config.yaml
num_hidden_layers: 11
routed_scale: 2.45
balance_loss: 0.00236
head_dim: 64
parallel_block: false
weight_decay: 0.13
dataset: "wikipedia_en"
Below are experts of layer 5 (counted from 0) of a mixture-of-experts language model. Rows are named router (the router's row for the expert), gate (a neuron's input weights, with its number), up (a neuron's input weights, with its number) and show model dimensions 160-319. Each number is 500 + 50 x the weight over its row's rms, rounded and kept within 0 to 999. Numbers have three digits each.
Before each expert's rows: a language model's description of what the expert responds to. This comes from a sample of Wikipedia text that the model never trained on.

# expert 36
The conjunction and, closing parentheses and quotes, and numbers after year prefixes, like 201 or 2.g3.
router:519545513521483492509506482514628436437593451530579536446534419511460440502540543467455515515409475485568501418459452484553538554505588593474472470498452526595583427547510506594505542534396558574474422456467490502550443526496437601505438509487525557581509589593524464468479532535406550527458569524601508417423485469484456532458554490474409433549517485519538469503422488466573537465436452414503463435535439417486472533472499512565489481575508387474449548459361536488560489516505444
gate0:530487566513458547382496499502428518546459498557446498461533495434505524591582512421443479571515531566470509491498496480565481495506559440442464533536506522551532529481490530597449531526408445492458494539482482469513598499411466482584454460540532518386548511467521396416536506483482526571417469503466512583449457521551542486470476514515495572581579390523503524525516546547549531511466476453555483450481520517464446490553396494486598508504439467489451496532444439587462483535513461
up0:522502588442535575526561493485440461518535488541559574498488429444501502573642526516425493585567531590506514513482482578554567513565470409593424561570520526500516596419472429572451467575472411525510529525526543544455517447516482503527484430519514439387519518435505437376406473538497431558580442521438452497490462528545467502417487504504475557593578445474452537481554497472491458454526498467571505483484443550494470525559534541528520551441510525441494456455499525505514473482426577
gate1:464464506530521451491519527470527541406507538618509416453518459590480530525476523501541478441527529502526505520491514510526604518453439436497532453453488528527487503548480561546480560586430493449541551489517521537454463442391474598463528482443497404549418538357533505537495496517560502555518500461566478537535566386465517512486580576464461574543520475506473530505511467462598617504519494559561438586418525481450519416547642440568565453488539459480519554464506488476468578509495510
up1:522410545559513535442576466496573577469477426579536407484459420536552547523419529515503428472486548519541484458462474441475501418435410442489540490473493522518454513552535488560569472532446471489447550436554477548468437450355429566496415503476523511472490513365512502532527516464547522526502445493553521509554547438508462489444590486481427529537586453541531491524477467498582522548525509552501417595529487451445554419496610494522554466449553470485479519523396528497506577487526518

# expert 61
Commas, and, or, &, semicolons, closing parentheses and line breaks that join or separate list items and clauses.
router:497518579525492482539460510499606485516557485548506469483546496529496502472476605464491487495458493629587497532563450450451555601480512543532445501470499513516520481555490547540607518544451497518566467524360483513574409556581414499495447476489434520591506522571512519536469466531451592575502609465613582496491480491486562545451495461555419461458516493565490476506443480429459450462417476409450472406545576480478396517527523564514516487530528451426527563525458496469464402514558451
gate0:340606478500400475452469452532424503444561564570536464368596586477500491531572531449430484466502521463590551456445578514545546462615503604490572519478502568516496546434506446477535453427507462510426466544507562553468534505551547461429482536511498568504458499501416474555509448501539526488534638419473566471512579535493556540497464394511594476438557517538499494451511552542452530463466476473476541511473522544502468510567508476464533469485587519565469503509543486531424443625492523
up0:528531553466609496529525462558494545458450498465478444492500510496525479487458593455444498498481437465550467530460537542512489525518530540545519530476556561554480498489536538476462512440512450375485494494420535416438491490567528532448551533495541508562489475418527453553420528470531456515523570490518510535572566547555532490528375440536489441460566547486406467436514530535481532439545416505572505521467539540506510560496513478524543476489549516518483487443609455482468538555440506
gate1:489546410506552516519487465418501490500549567521530394520494576483459568568484516535477485466524463561568500526625480451545463508554374483474493508566577541447536575468454574476484432413448484546554527520560514507383539458554468434526482472528460466552506465472509505517396610597496420476423538546468412516485510482506604452488481539468411543442530547508433570589534478449480443494520520514419523477460631497534493495451452490406628540492505562463442466473474446522513473571496542
up1:574511366491523554515532584624476510533497518467463444487490521468491594573456571511590454510548415544599504492556507520539569441458411387479450375519603503490451573413426566547545446443503457588492581484535523568465546483525395488544543544492502498515443446488492623493536483564549451495383540517443514648459490525516605461433550531493562546489534509541516494518419580474510517512547464462439547549534608483470472476416468525419544528512457602470523516466523491508472429539490530

# expert 32
Year and number pieces like 201, 199, 000, 500 after $ or spaces, plus counting words like two, several, million.
router:444541506576493435471456517607527466398551514564515424448543472511415425516516619386542531512507440463600496507467524480560531591547527529482546549537409516533532464562466561528508506537468532591480440498455526478597504575507519576547491491514513533586477537543501485556476528591475509493474580565560528463509529448523515481583498443489482519549499473625541514518453429502432573462480512429514458437558505484466456514471481514501447519580465427452455496478520543541512517550512489
gate0:491474527561464524517462442450427436461584543433500496488493519512507531480493497516571491445539567516534527511560591389549447593553512592527415462424436591580566505504528488530455458524484498627564550506523516435446432561569548536535478479567502580574579448512557492436423454550505531533480431460468485472457518550518541486500477430553514463561429491625442506614424483556461506487572416561470448449613450539452531587540490409518482520534557502530562527525417495466435512499552382
up0:456430537410467515577434468455467518468475482516520540654497422522484525473491495519518418532531477439530499421503553461559449447574412605482478536622508513547537477504588580535491484520493532537460472565453532503517423469565534458551560453535478567506450475586521496508594540522552495432542434575477431513572587518594540488485465445442484426468423524530464530631588517516472475486496437529538464505577470483473519532535467443501442482552503551453492484526434505475500551505621505
gate1:451487540472513481445417412528481492441459524501462476473562518400488545462490525436528536588530543532488524433467497448468492511577512529523455448441423419465469491464517401593590543532490444481551457481551514456541509497435450521554504542395544480439475412485502510488488415519516488542453510585502588492518556499546571537617523586469380461511466517568504522471585454537446641550558631472520429478472558519461389544499582527507490450526555465463431484520487436561507555511444571
up1:434460578435499470421447503515455526490475403485466442513616536506500453541382574374412509552493492516457558541443533456483537506528493575587475478530446536498498503488533467561502483531474565528497458470512521479604522491466484399474535494450547484470462559514447548495451455494540481524478509498444517480478639488579514456514488471468492392548468514503459600436516424551514590511497510477481452422442512516547433520511570655486548456526475528429468464481498499526549497532547539

# expert 12
Three-digit year prefixes like 201, 199, 202 starting dates in tables and prose, plus occasional mid-word pieces.
router:439530542572459481544470457467510394513598506532563468555495406479505478555535543454420468524430463407549475493552460526533534519515500523489508434547472472484505538580473505536481524467445511490466429544414509427542439537518519572486546424555537519531498524590568431517439532539477509483446548509508493501511515453472485490511431470513390497459473552492588571567493453447516455410466512438511505430538422555554479534531476489495490455554541486407450524503446529510564490541581521
gate0:502546417450461500521402507481539541478573511456531512495507454443501529570584451431522525440528520512616503590495517518553538502426478381367454443548498482522521486511455487508533595538514474555524469587465442623472565544519428459445590407570519523503586506626537538501524515561487611507474509437463463510546444449505592478509431576517472552538514477503537448488566491469448504496478453501489455548545500486521487525419481462521571537543477509487507515448513431540566504587597667
up0:550546477471532501471453456471491538479604464460521526530467402522505536531586382539549518410555453486557528544490488514561502468526513468419467483550536485429453519495535471495489481552423491442484467546518455560462533520532486525501632413546541500446561529561563578521479481471509552617501446453387521491539519528568582464534449604534440528533523543483592499469472478504426483443580388566449523572520423547446518524396489425508532498468536522486553489492522478595552554539556623
gate1:473510449645571477497517507656493527368549470493671488452560529532499554497519544503483476458550504442572431502509525446515436434589437493454522469555320567491394501574617523546456496475509580412567590493489528565483459578481505511455467490462469494520548462493560576556601587524501489547497541507507485539502466614424473488476502432439480413566518508573630446549558483512522568531518487563441483594525532512489538502421548482529601505491573457438535476480548540424468424497490468
up1:483474525397439530549508500411504465476446516511446523582526476563424472460453492563488487461437466491449479573502575396533471598475549618496474512500664453576551476560444591533544486479542543565440473509521533369583515463546502532496507483430533567544490541498515485507392519480427493539527524488507465408506489502508415473584469552546409509503465444520439486532483514437526570484510489474444561451551520525455459515576487536482376545513404450504526565444451526500514505518523351

# expert 18
Function words: the, of, to, for, on, and possessives like 's, his, their, its before noun phrases.
router:440479517564309563578457530480545571471498541528499501447518474400437460484489485478454505387436540437524431457523486459492509631531601522483540432554468545525531478565427588501534542464422409559532447488569462465582410556567541529485454517559453510557521556505461466499490463588454552450471547538582502488475547551432469471463512440539498459463472479519535515504483457478424468509500431473507518431493559454486415582500516513494551490559554384501439550461470511509559456572556418
gate0:477445495509508494544547496453417563467533462514499554508404563543505435490488452506455527525436458515590505555448483467494558408487481506543451374498454556514496522502489431577498484460502505508516489394464517540559495544538498462498481537536484471459449506501510471535458504509514556557464492491447522433462564559520462522432502423502536389516414467473520527444452553481520488506451454548524542594544553532471487470526523592457479448410557420473564436515527539508491517461508529
up0:456505450522431538524501414430519546403452500513438456505505454517506520495584501439370502522538562507501430488504435600484451433562576582546504550470583500520437565510418432529419465516452463526472448523521433500472530564456515473405538445502451543537510509489400524505505539534514564473551495523421542407529568546497565496549435519493553472517502500522514567528547508488548435515391520536553495616527529600642486474583566550438496628519468531574446547496534564519514526531490495
gate1:473490501484474539518466464550503430603502516456488549553506541548519447528436514464533532491436544551479458427466559393549425464429411454496507471454514489599449465499438448581564538520459520535485488557481502468458499531410454524485454559463503561480408432437493527497546522429534519453432526543512555511443541566411446467509527443570513561469445433459519499469334453555505571497489391486482587401614529471497509489481410535518483381509454382410446463496475504479541460479542429
up1:541513510535487452411521507514498495475530480540525486441477358455364530404443534460566502570533389426523475468490439533545581507475582390486483534519570480506525476456518502534466488494477523442500543518439526449523584446499461493379552442594445541501570464524574475516607527609461397584505493421463470537458455423561519540506488539450449571473485610516559480542540467478484464532480609446456432547513527397575546567499528424494509570430500527453448577539534513502467558502560510

# expert 57
Articles and sentence-opening words like a, the, an, In, The, As, often before first, new, same, in species articles.
router:450541541567338538478411548492553438482474496537512502434471481480449465418509467357437649512465511443438471482575450464582519564505477558416480458473487493508512449536415508530536546458483486550501531523442516486532466529512521554493411572517509606532529560578469535580414481483492540520347520471508549470500455468485491500504487467602508466479478557580583512632463469523460548511517481466511443500520512486517435487501525488423512488534564434473450542461428440473525506522483511
gate0:571530463599471489425452539492503499432481465454573510441558473444536412475572456525550559492439578466467509510572562427550537530487547496377450581500471492471636562401512549513473497493469546474489562507528476467495536493554484479405472551540542460544378456529534436546418486436534514484514529422440512446495498446557578523488393500476542476560484419520510533616580531516484398507435511448461562502466516554464546561504485453446511467520486520504319575477520454461533473490462503
up0:505499544548430538521527567541524516464461564436574581513562492471469469528508414492492639493524484483420595486520528438476512607508518497488467439507433421464573482408518442376512478509460517447561596509486448470457555454518513467468553496508560472497491451577464439581490426444516507518507415442425528516520380495523530507485541512488530492568450418493575542606573525525427469610543576497528462563493464497513514513484603402573485522477518479499470527411466438398538497476499523
gate1:511512546518527490496451443457353491503495400407451529515448513413524503514561505436438622500516581454495455392481422501552441492476444447490567476540483458421572549506495526433512397489532560526497507505543482452495455483452527537467414373580489567421473597452468549469469580539495500536494505440537484406512560561450471503564382463508454438538503491517538490581427580563429380448508561463583500521499419530537522492464519476446488466466466438481485549604542549451556562511457521
up1:512455599478550547576469452512520539478429546502588611544539585495448443515418451520562453573496465559492521498563536513409456615486497434450424470525484469449526443489514445506525613512535510572535480516536593388485512478577475519507463533436522429571447382601496452432529530523472591443499463535482444454552461493546580561513610550488495610537611480447462455420540458575453522506518596531544424482456555517543466493541587552476435501583526439508483520477507547472567460489513450

# expert 50
Direction and route words like north, west, road, river, located, along, in descriptions of places, roads and waterways.
router:421495547589454510504404522425447464492557510592506510457452448522517469501513519475445484503467564492491482486473532478530560517524592583457399496451445535476538384499474481471545464458451524581475484548549493523531494490524556555448512525553447541426493515536487569436448459537420591547450558453613604465425528412464493591508486416537440505505440449540589601551446462487420534500487458428433516468459453469515458519566463488416503447524488512522487507558494447451457457533459521
gate0:521510546477453515460550540407475415556522474537489561492467449491462463483486482576567476539549476562484468525455386566517492534469531429445503539514426425416569440517545429442419522452419489574547504483506618470498519477531561483448488549503472549435528565470482587446464524528543573468525542527478537473493513525432457560534514478416562517455512416486479538526547447526546601466581475523440530529380467561487486501502599535537548532430490525581489459559501458508392546555529443
up0:576508555505488508427568515364456454541541520540481557483434460441545523505457453588537478574551573552465431462409389523493494535448527445478494546499410457421592422425501480470393444473435489512490488474537541551486476479481491501510508502478451479444533532403444631485459514456507563423565491506424594439509554509457454589556544512417521484500510396413564530457517528494503566486546450521412485519378473575447469510520541531499509521455422526536422533564541449540448568479499471
gate1:547485417552570477577436433503505536468428380439518489526534503527486485515524540543493482421559540520501524512551465525495479444411464506477585570463553353549486501452414539548531496389494531444541497521542436453473530494454563503465473454463464497503487546493468471516455539510548464578549489496443425484497407425435557479521495492513498542420438387416532432496524572442548297530476518399596483491449514538535492452471514547504461497571433441483525517503454497447523442512487511
up1:466534481460445451451566450503508508522552569563535438526451473516420460512446550474380577481449374507595471503439502440577550430510556504600532508534434559480477596552517572544608476526478473454467542496482589465586539457559468597532528568583467514557482492442562552525529478576561531447495569508520545584523591567584453430477476471487450476452509597535434501449509431546497539481486409555476485476606499431520469608464435468505531535465607510507472522539575549589554485525565429

# expert 16
Sentence-final periods before blank lines, == section headers, list dashes, and middle pieces of rare names (chrom-oph-ore, Alash-k-ert).
router:441534445622434531548403491555560465498647495541550504502522425447409449537512555425496555482417465525554448504536461547506485518479463548519534421498477526577498481573447500515489504528532493479545528505446485511486557627528518485400481486512528528573467527524518540503436438577493564482471568439573513447485512457392572533489424473531531512441423538572501565566456504438470472443485480455506549531518513456469379516516501531472556495517547504476506514498450436507507440534558462
gate0:454430529526508467469431445574511541568602510444428495547423418624465546553582500537494445606507473566510605512375546539457524488401441550552524499462516524457502522537467485511448509507570602522519613568493443507524551481499476444575490454595513498437473482450591495523396481434470402474566451476489507562505541503511517523500514436459523515493510589558490516537502462442487516471569542524480499493509522515507473505536468539542545475474451470548467396501592404513428525544518533
up0:443509534533467465445489596540526490432446453467446551474474587455437529455479528507551525539439552540592443461417601477481530471490515586549591521402409521519479555522584540478504504454434542561495481475561460547550606504467414481503467508568502539453430499548558492609468549533388467488478573481497490554459549401489452564501575469489503497586465528507532451444434447443491550583570522442529399436510505493517488456496488435521471523413523389495436492522454454497486518517573536
gate1:556516489515411507542537504417520439509552503509550547618422463506476565488520535574473461597436556510495553420572599496506542554527529528435469446535477503426546527574464451423351538521498503451547549477519403376446479468534444441536477436614531521508399485518503499476435480563517476461509536511444492438487497393543440602464489446446538515532511545529472435538555477483580471541567537520605496441489426564470460518512552466463480430436478490526427468396449471466521539537538581
up1:492501527594524556502501431553522530597535406507519463480528499501580441513424437485508477504623487549519507488441484489600462523513504551591522554444526585520463572466424573568485506511483415539417434520490462582469501513509553497468483579526435547480538543439575602549501510570544589579485483525452516484539617597472548450506460504601483435506556527531583564448460474503489478454545425531499525569497600550505451496573422595562506537494586549527555555539620563608538562577517534